Experts of a small language model.
Training: a variant of SOAP for the experts, 4371 steps.
Below are experts of layer 6 (counted from 0) of a mixture-of-experts language model. Rows are named router (the router's row for the expert), gate (a neuron's input weights, with its number), up (a neuron's input weights, with its number) and show model dimensions 0-127. Each number is 128 + 24 x the weight over its row's rms, rounded and kept within 0 to 255. Numbers have three digits each.
Before each expert's rows: "mostly gets" lists some tokens that are sent to it at least half of the time. This comes from a sample of Wikipedia text that the model never trained on.

# expert 26
mostly gets: "°", "_{", "′", " ft", " mm", " (F"
router:152123132148101110148133083155097145130143098101137076105150145131093160105138111155172163118139148174126138151151123139133121168059110105071125120155142116100143148113137145104146126153174120099111115108164149107141105145127107119126114110138128105114154132135123143147178140118109137117122112109148111119136132132168105103137123132120138112060133138104147137142099131125171076096113
gate0:117076144141113078169144151138145121154148110120163150099140126091102122100090173144162068170109123173156099176132133109150125147142056122146162089118117115124104114091103144117106101172142138116182115156093125163109149134127122119125127113113123142113130150204150121140138114166187118148135140129120144108148201116170167103093140130153125143085134115116080112136122140136135124096138
up0:132138123147141155104105151180109147129132154095130106139117132146172091147142079083073150107113131176156148131120150091125137147134157103118161127102137146135126118161129096143112100097104163137103071173156137108121168118062159144135135117130092121107083152089093136141108140140110085139101096121115097078146090140079122192108083145089129101142093133145126102112116094133127157129127
gate1:175130100129155126108146138097083136138128129154144137142156149116102128114141091118172167086133133126107168128155170137109126146096085151116104072106089094139150122122144142128120133127155111143084145119152145164119091157142100113095141126136107148109108168168136120115142146139118120103122119121135098129136145122158162150142156121166105128081108142086150136119160187148100118142121
up1:110110150110134116124138107115147118129091108134148116130154116144112137106140133160095173111187107104113141154108093122113108091132134186126152094133120117119153179102148120126145085126106111175124082118132103132141127120147150145104131127120092134111097117128119162140150086159145133121094154146125189122099066107132140117134144150126107146118117104113169147091165136164110186157152
gate2:103057120155109150132102084122133122134097097151125119102146200145125141076164137143121153121119114149143121118124104133138142087089144089098136095129151135075129110124051126144128116137141111105079121110155145147123100170125149127126126147136139114099143172132154111147153152097131144114083120122168134096122147151137110146128102095147142116081095143083136134110080146141149121179156
up2:171161149151161118097140133172164119137150172130128126133151077076116112129107128138129126070082100149129130133101153145132089110118081162164133115160091135151113107136157133157139139152116108139172135132093130118167190130090127123153151121119168151157102140145136140096108157105113121103113109150068148109153153115138155133156091151117136131147145168149063139174116088150114115155142
gate3:113128112143093156096153120113123133117126103139169078135153136106055154152167133143099163080092137141108127096123112125088126114119118181126106126120155145145141120095129123107140135130139102110132149128116132140095123144121106104153116194163123138106120132130153109177162173082114127081144152113133176090119098119122162140122105108106121133083131143105104110159112115095171096153124
up3:108128150141141126111096105154166152106118128131085137135106085116151123131115127158126111177126098137117126120088171129114119118102124079053108131142083163151115145116104126115139096083115148113116106147114138075124160138078115122117096111153128107140135140109108110117127102108165130145097111137105105081115138127124102180141127172115105105175151092117174145097116070150155161146134
gate4:139103109159155161167143128137080124139154150127103126136131082105132136101135133132113132105124147111146129139123138122083124156118133084131111153130118150130102123127121172103165154121140135097120135129159110141134132146123126095150120086123136161104143126111168148110131149172120117149100102132124143119156135142147104113161113170126146094141147120156155139194114078135118093118137
up4:117166128125113131163111122130127114137136144125115092102152109112105110138138137143115186103109137127159122160149146163121168153129140105142161126170108163090101129127138188099143156114119161114121111110138093135152097157084101120132134084125139090135069116131145125130118143141139080133114104115134172106143075135163103197180114163144134105154152142133131127138169143161169153111131
gate5:133122171174114142106120128078130136124116112132155108093130101111110129140107159156142089112142116113126146111171119130103104195157129104155117099107125119101134183117134142158142114122171130130129113121131141105138078148136144114122135162100100118116155133101099117118194125111131135128144111123149140083110112148205133124119120103135124115115095147131140121129135135165129094147108
up5:115157194175132129094131132116113191124118146110164127112108176111077104098123114150171127129150144115129163125116124115127113186153094112146147103111153124110130159146124156153103141107120111141132102108153122113116118096140171151111110130105122118088156148134141152113165140122157121086111124147136120127115083136185137101130150114139094169112077145100131141147114139164143107132115
gate6:169135088141103143126131166089100122138132132167099085156147092102125099134159127110076118124073107127088090152164132156145120159190116102140131128109146112157176160106138119100127112089164153138148179156142127101130131143113121120110094164150152147115128149124148111142130155169127133097132174134100090093090146114131134142140130121123164108124144108106074107146125153141141108084117
up6:154103104112154136080141134173130147169153137117164108147173162140108126157132135121181123140157118131109120108098141113108136160161118109113126123111190155123111116158158177123119132117069092108156107187133161148125121162150117129098131110168128118144138137136078140117126136106163107146137139107181081157168109121103159167128100101167156133112129135093166144151073139157111100111133
gate7:121103114128130145177167134133119142088135128165096115144126131079108111121129145110155133165098122148156131124168097120079146127119135134096110145143143130155134117110114085136144141141180126122106155135121123130162149139122114135128127123118168129162174139115154115151163139139107156105123176124132129115131128152149100100189104117130090118121141128151123063129121123132117075118129
up7:147113142120083141182119131168122124124099150153067114143142146128084115113123112118156137153075125134148125118166111155086115113118125092115152149150150114114186119115147123139139113129176158146094162157120167157161120160111114098163122115108128116104162123124148122107184154146115122131142127159080135123130147145112105120121132152107108109119140085140130117111148122161161125106143
gate8:135120125129136133152147141121128115127133106147159101115185125155122172111115163157116140103144107118156168172100137153115093161140127115095155099101139133143111130152120163133126148130145170157132125108138099134081148159086124177137090138142122136131159171115087110138144146122153119100097169167095134139135129097114157128143106139147105133056109089115126119146111159105172115095103
up8:103109104099136150120100154148109163140121128190151136157143109149123084156142101099097107151092137127107135132157167139186136138128077122115125142155129091135136124119114078160133142094096111119161121130149141092083168146134131115087136166141100129145137104157115097118117123090157157128180114081143133156112123116145149116130156085084123187127124163123087111138142132127085141111095
gate9:173132118101113147139159142162102148089127120146142135127160143117139149135104121152190092178122149171143112112109137175119109134095109132133145114122122145103111146137136173085108122161104143127109171064131180137113128113163092167111111148113159106133135092133143135119164147133112097163146100119101132109158172108117149113123131096130112113085098127142144106119115140097128125129162
up9:135144196149132139114113080133163146166141087129102154095115123123129116168104167149170117115115160129114109152107143101120138100134109125143151114106138093127062149096152110141138114058142121108185145107159117111119131153120124068097153165117168168125145162079127094111149124151163164128152133150135115146121138145143080106145118158123150110123101138078107133117135103134167158126152
gate10:120129065126107123085119152174126141151113111156138113127182111119099155092118145163144149118157132118101089097107127157145139132077133132122097109143132139088090137098128128118138126158165117097126129116099114161108130109151143147154123131133149124142131151100177121173149159144106129130082148131109084114123104117145180119151118167151147154109111119150139147162138130122136094159127
up10:132084122067115167110133121064126102161154130128098129126112141132159174130108135154118158082143148132155110136112156153091122143151079123148161144108102138119118131152096139115156145179134141149146139165137132097140128125137135127141136125128074161124119095159110149106147126167150163147171115143123154143094154139092119131121171103132107146074153134132138185122115129098132089130126
gate11:121138127135107145141176143163129118144157103128157086115127132088097170125119137112147156152144117116111121094123109105115107167169141121144134147155111146118146175120136155117112126184109110139160102121102143104124123140119103115160066087125131149104140110109122173145124142105134149122107158106131145124154121139128150087114078139087133085140129092155121112138128110098118105111101
up11:155136131105116152109143106152112142157136122135135089095106121095136125105106190147131127129134112130117091155150111110103084122179063133119127146140141125101173191124124180133137109158128169118195126130128143110162111113127121137157128111112100133126093106146128159148121150144116116102098148142145147117123112132139173110109146158122121090100131100126106107119117112095119110097152
gate12:148157102192093129119149134119139172144123175140116127121112134139102063122149160162122147114158101098143140156109117128141151143131121142129106112157108144131168124087090159175082125124150109139118102141134133136140112104097161123153098139158113101180120156104129133149109142121117153119118148148148130141130091114111139126126152142158128121120143174105187094120120104089111097138127
up12:152098165123137127154167144136130111119066191142118124115121163096122113096111158119110162129136115129159168078144119115167140116141151131114138106103132137116133164149103158125085122114107075113089088151100161118174106122169154121164108177129110090135128144102162135170129163118114172141180173129101147098134159120130150129105134126118102105134165101099122121142109112099153087127129
gate13:144081131095115178127195129154120133147116120123109107152136133132163157128165140132156078156159163075129113129135142092080094190128133135104103126115114118152137114119148112082150117122112100114150130114144105151131154103106136143151107106150100180133128149149124145079170142139110092131095129128126132155147108141137156105130138098112166112120104140160169112171076130099119124115125
up13:178079116137121153146129127143091169164120116110125086117131167139167128106116132094164098119104125118131126117143132099128084186139136152114116154117140128130119164115096157143136159122141128157111154111120144120135175107103139100145153135108098124131127106153143142100152142137114102152066128094167142135155132123117156087114112133127145118116107134150148118195058172106129121081127
gate14:120083129135152143153118124113152115110114178149153109137138204130120131150156138113131089089146158139112134164143177129139130099134130064134101148128107158182149114127145114108085115178139112129133119132165100159109141090119101132113091137109115141135120136161128117123121132124153125145124094104098142148139130130134112103115111108169124137141111099121138142100137098161126164124104
up14:100116145076117101099125124137182114137137102097123140124097109150148129151115120164105136148123123101117110133122149131150169124142188170145127105089090113091100113130149117116130126110122151120124119135085124122168161074129139110152129111123097108149169110147145125142139118114123160165119145133143179094120102127135125154165148087111129121098150180134097166091130145171134130152111
gate15:144134120124119103108111118102144154158121161133124093147121125157093108133139136121148099149103111127141136106135110127138137189137080139136125139096124124125116135100108095139107147172126129148113112137160158126152099142107185115145138076132146113162150105117148171081123123135134174160161147158111109149091125119154146123159115105115152130123088148150102183159073116159113099092143
up15:135129125122117129146126156121144088159082145112147084161140149147115130109129106149122094080094066146122149086110140153112088140116111117097134090129104115112110153070069105161094121160099104139151167154168097133138145096147157159123123131135146130113141111105135163148120151123142135167142167145128116142126102128105137107134132124090145116095112142116148141111079115104167138102122
gate16:167083140127137144139120102100135129128082142149109057104163127122125182119131140123161123118113101150165116150136142185120153157138145097129156140094141116163172141166109134145142096145127122132129124080125147152123100149113119099120086100106125146121114116128151161123133147133127133103155162140111081156151157163144121090172098129087147136111128102112133135106111112153141093121124
up16:137154127109136166089165160123122128147140121141169181180123161126113088159164111113111141127133128130130115114128133154132130104152118151149117096121117153084110118111123146129139141111136141109124148171182132105115119096130129117092182141158100105152107133141144113087141130139175112155123086109084174094095085097107123158107130111173122138151134151126151157147151171135120140135157
gate17:192126130162096141103146115112110108115132163149114105149127096151069117150139125122103107105156095123137093118149105148150135127111097068098105151107134136131136135157105156089103131135173132160067139151136117166107145143127101127105079089137141139113134112143126101151121143169141134176120130105089142134146125164176124135156141124151123129150098105118172105146113104135192092131112
up17:136150137121129140117168118105111116134127109092121159123146167116118139162103148135125099127129143140108173114128130124140127146128111151140186100085115146169165102070094110117134100137117162183197131140117163134121135120126134109162143149091109151139151140126122105118128125075126157118111119160131055136115119113105134185135077111129100137089124104132145131146133152125109151107167
gate18:129089130129121123091100119124142113111109116150136110123146169087149138078089153085165086092142161176138149125172105151159137145108071129113131104127150115143134114150141145113152135177139124149126105123121127107117142168120117132114119144172107126097150103089143115096167155149113100139124133132129113114132188114165101083121126121174105141077147141092186128072060140152113095153130
up18:076161152155129137114129114160110135125153153162138136129147155132134147166119159120177141157129162136092107113121140114126109125133138134117091125117135094114163173138133095129115151123139118097128139118132143124113151081115135094109136145155176153098118113123130112170149105133147152106146154138167120087127109133118155080142160128157083126133096105134154131096143074107118143158126
gate19:153123094147135143133120099146128145081131099192138117161166153140114136101139128097146110082099135131131124146127137114098129149110136123146139165121166168134097167105159166140143131142125132142123097075111125131139140120109120123132107128125132127142143125164079138128137163134159142141134142127114108168097103148111124116125135157159160114104164129132095094151138117111182074098127
up19:091117152115072122152145166110148114095133170091189179130148135141151116133126105202114150127095156101142165161204083128156128153143129104066147107161162130129133087085097142100091150094141098159130126138113139127120119126171150125163155136101112145092119117151149139137154120174139126145110129124133080123109131137118125157148136105141101146139141107143113111093085112104134097140145
gate20:112128122146091120101141107142108116114116118139138117107103146100137125124085163140175089137106141154120134103116143158088125150080110110116170147147150121110118141126150114109145155106152121125115127104127179146089087120077157143091149121096159087139124142128119096132124121099175138106128082107120160133132121139149134094109074102141096120120129123122130122099090176068136068118151
up20:110166170097151100146106136160160129178150127116130124128136093138086128152161094090109173124122089086134130142171159102152187154110146127115104115153144138136161115132082108145131108139100109124130084160101100119128092114165151107159121126175117153120110128146131148149099109150130141122093157122115133109144155124119137148127130136145152115095146169129121131130151096195092151155105
gate21:145125154158094124129128099124117124109114141135117100111139159162112115138125140161133107105156088160123141123149122142136145116135131126170118148088089163113132152145066121162130124168122123150113140096125122162170095098126142102087140127110138166112125113132113094132116119146113140091102123104118142077110131081160103095136119091102126098075121131114131144161118125137125110152142
up21:142153140129096084127139156135145104108155133114165158092130155123126106183153105159141150077172126156113164137116149118137096113140100125152123142143083167103139113149070150135154137154112124158122097095131166155125083122123105132123132131113147186166133141123163090123112129097091115151112118081124099108083124126142127100129164095124150103079108155155159119140118130126128106147160
gate22:112117167135169114159111141117131123127168170131154105156125083100118111128116130164113126149085125144159096140122168136131144139152169110130097120122092138094118121132055159121113125146139105107155096134119112122147103162141137113124119132167137130158126150115119111115143169106096138110106134066132176128139156097114173133132078176100104127136132118067114116150059115133156132152123
up22:125118102100124116120157130150173143158093130148124106086175119145108153157120112122153120130121088134137134102134129144155163130146096128133158139123138118132147113124123113116097090156107092111124092106133134130121163099152114088118099119126153096145119137113160114131107108113149150139117128164078075155143111083130143152106143077127160121123118133138130137120180144126113153113137
gate23:165136154142125151133141126101124147124101190070147101136120130084145164134118156165144070140161141113105159119140120124138118140096095141132075109117163100120108111139131151128118123100141118155150141139111130130137122176105092133115097089120157106077113116126109151133139106129134154092094153147175109118137113134112175120183158165136129122096087107089124118173163148107143093111127
up23:144142169156106152081171171155181104113112147091147118102101149112114131091130110149102149136170113099137140139123118107161129158140109118164135102086142166120120179144130144132094098110194144148133120154122126112132089150150143135111116141123115164103104102099171177110163119138108126130103123167111137112140097123123145142129163177138135114069114151096156156092145109157110098096127
gate24:124138115165084123137141125096139113137126112141132110068121105125104109147104124161182130091119104146147116164149117103123160162118139136091122125127077141089106148155143170123143182121137122130172093109146146143142158144097142119096123129139118127140139142156100084127115149110129122154142142140145133117111167158147123130150158117149158037131094178151095128129149138122159106141141
up24:117130180109128134130167128142074150161122146164128151142126122139150134151151154094077065136143151123136118118104149126159145127166149150119132132153122134096188115138117101139112116104135171140140138152099126083121132101165134083149133112114152141090103145116090129108128115162135145125137102140123140124146119109103161139154091161131056147173202129141158150097101118121084139101119
gate25:080109144153106131110099144121104133091097079165107129136108154129145120114083123146053122092112110151151138148122151105168128164121111120097119169128147164154144127128120150088118149168148141130088070116126146116112080140146130110143131121168120120104115159097108160151160126131157163104111050083106126138140130138143101077144156119137093116140113116108119125136131091117142117155148
up25:087084114111086127115110163126116173087152101142093138144142115113126126130106124106120119095116143132129139135111101134149126165098131144114115155132108146169136131107148117094101171128186150136094097125114127135119137157141140087139132142168094134162130112148109167158168150114117160143129081117169147168140119125097141115125154140142103084078139108085136120126124115113176129121143
gate26:127146120157097167118159103128119108151105122091080120123128141146096127160111140143110132078142117143123100120121128133128161120087073119081154141142117114122133130131168171096108147176139114153108124137144129135116126196126137100145124120138125139098123107120136148066147143107133101122084107162097146162116139118157160098153121115097102138155180144109116139144112117120106136115147
up26:120072115076141121126135166150152088116148125134180146112118135093112115147135083096108095111170133122150133151131117143142085172141158147162088135145117136159130130126116114150138125073113100111135099097094103150140154128110096133143097105102154145140117145108140106148084130148129122113126214067155109143160116131123108161113126132137131123121102143156137121104130116110094139142142
gate27:182154102138124119107142123129123085125142110123164142090174147128150145144095142088140110109134144136117128124115127170149176132147154121141144105172157133124136117140138141094099170141126156109107108100157126111061112156168108143106127143149107136132139112124152102153160136083104115127099150098117106142110139146139129132150120133152120113121127161099174114091116128102149090101123
up27:160153107109137117161146116177120106185124089101168130087165158130145156113143120093134131063104152121118124106078097153098119148145108150101179087103162147134132122116113100151079146153132120129107115129120154109140110147155147120130107156137086132167070105137124140144165135107118124114112127113115137153099141127163134122100059132186094102129122136116156104114110173125123103114159
gate28:182130107148157134111117107146084151128130098134154131117145142117134110150174147138153120107156114108133182151111117096107168090118122092102094146142150078115151168115108100138147154146147113122078117111098128149102118114137129137109129115154099149140135146109110130152119151146116105081129143121173088161170106086106125138145155106106134120128114109116132123130125152125108127129151
up28:150156123151174130117114128132098116148123149149147127131111132121092146143156142159143126084145140128154186116106169080124142093079094094118088144120149124091141137098113085085140169142120126132106087107085110150091096127163142151146134147169095153144133140132112115153176148123134137113156125120144092118129105108115119136120136141099121105146117099106162130117110105099058108137129
gate29:154105139120126140130107111153132121111151113141104077160142167153111129102164100128141137096099139115116119102128135128096146133107147112122108135153142059118150137112110138124153127163131193139140161112124145124161130142087161131171089121130137163087123102141160143130157155102131066104109110122147132095089124129154105142154103144134129100082117161120130127134122095144159131107142
up29:133164124190096136099172131134148163119104101094114143135106187139071113096102108155141156093118168135126153127152128157113093118136123150134104139138185117124134136114120129111160088157153123101108129119113109095168148098144151138127100145106119124102132151118149135118118119130149140094108155170162114090112100133092110129154096115117145117095138141130067121144131155144140085125164
gate30:138133116126138126111173140111091093128117103167119128123151151108124116071112109165131145119122134128101159129100143097141088132117142168137125112110111125140136093095099134093123188154121104155125099124160135127111126148125111151134120129160131139136079099149101141144172143062154119129101111110118139193102150154139105144146092173158162156128133148136132173127109156119171125162121
up30:103109109123111103110128095143109140116105123140156142118166151150085113078143131131112106108110096121128121121133148100178155140124129140140096108137128125128119108119119192159131114153155114134114138145127154161130126148104151148168112138106075160110101116148151137126155103113143100110136171141147113150109142130101156120145120125130159173131099123085141141123125117112168142125136
gate31:140148138114134140139136161142128133112098133115144147092156169104115146128111155103103140132123161202142092153098138117143110115138108114159112134143135075112129114107087102058117140077172147085132137157112135144121104186147130155082087092129116171135094140150087092155169159163140106114106120138141129169136121135100160133168126124108161131079122135129141129132149095130113108156120
up31:133134116104147172146144124112166140132106172144120080159080080144157093103136130162115165127124095114129121113123131141144138132122159138120164133078127149160121125147131137106168094107111136130144131094142113147148118083101107134139145110131123128154108094096138170131090107120124095155161107120145117134080131116156089120129127107141160149171135138135109149161128144152107167090109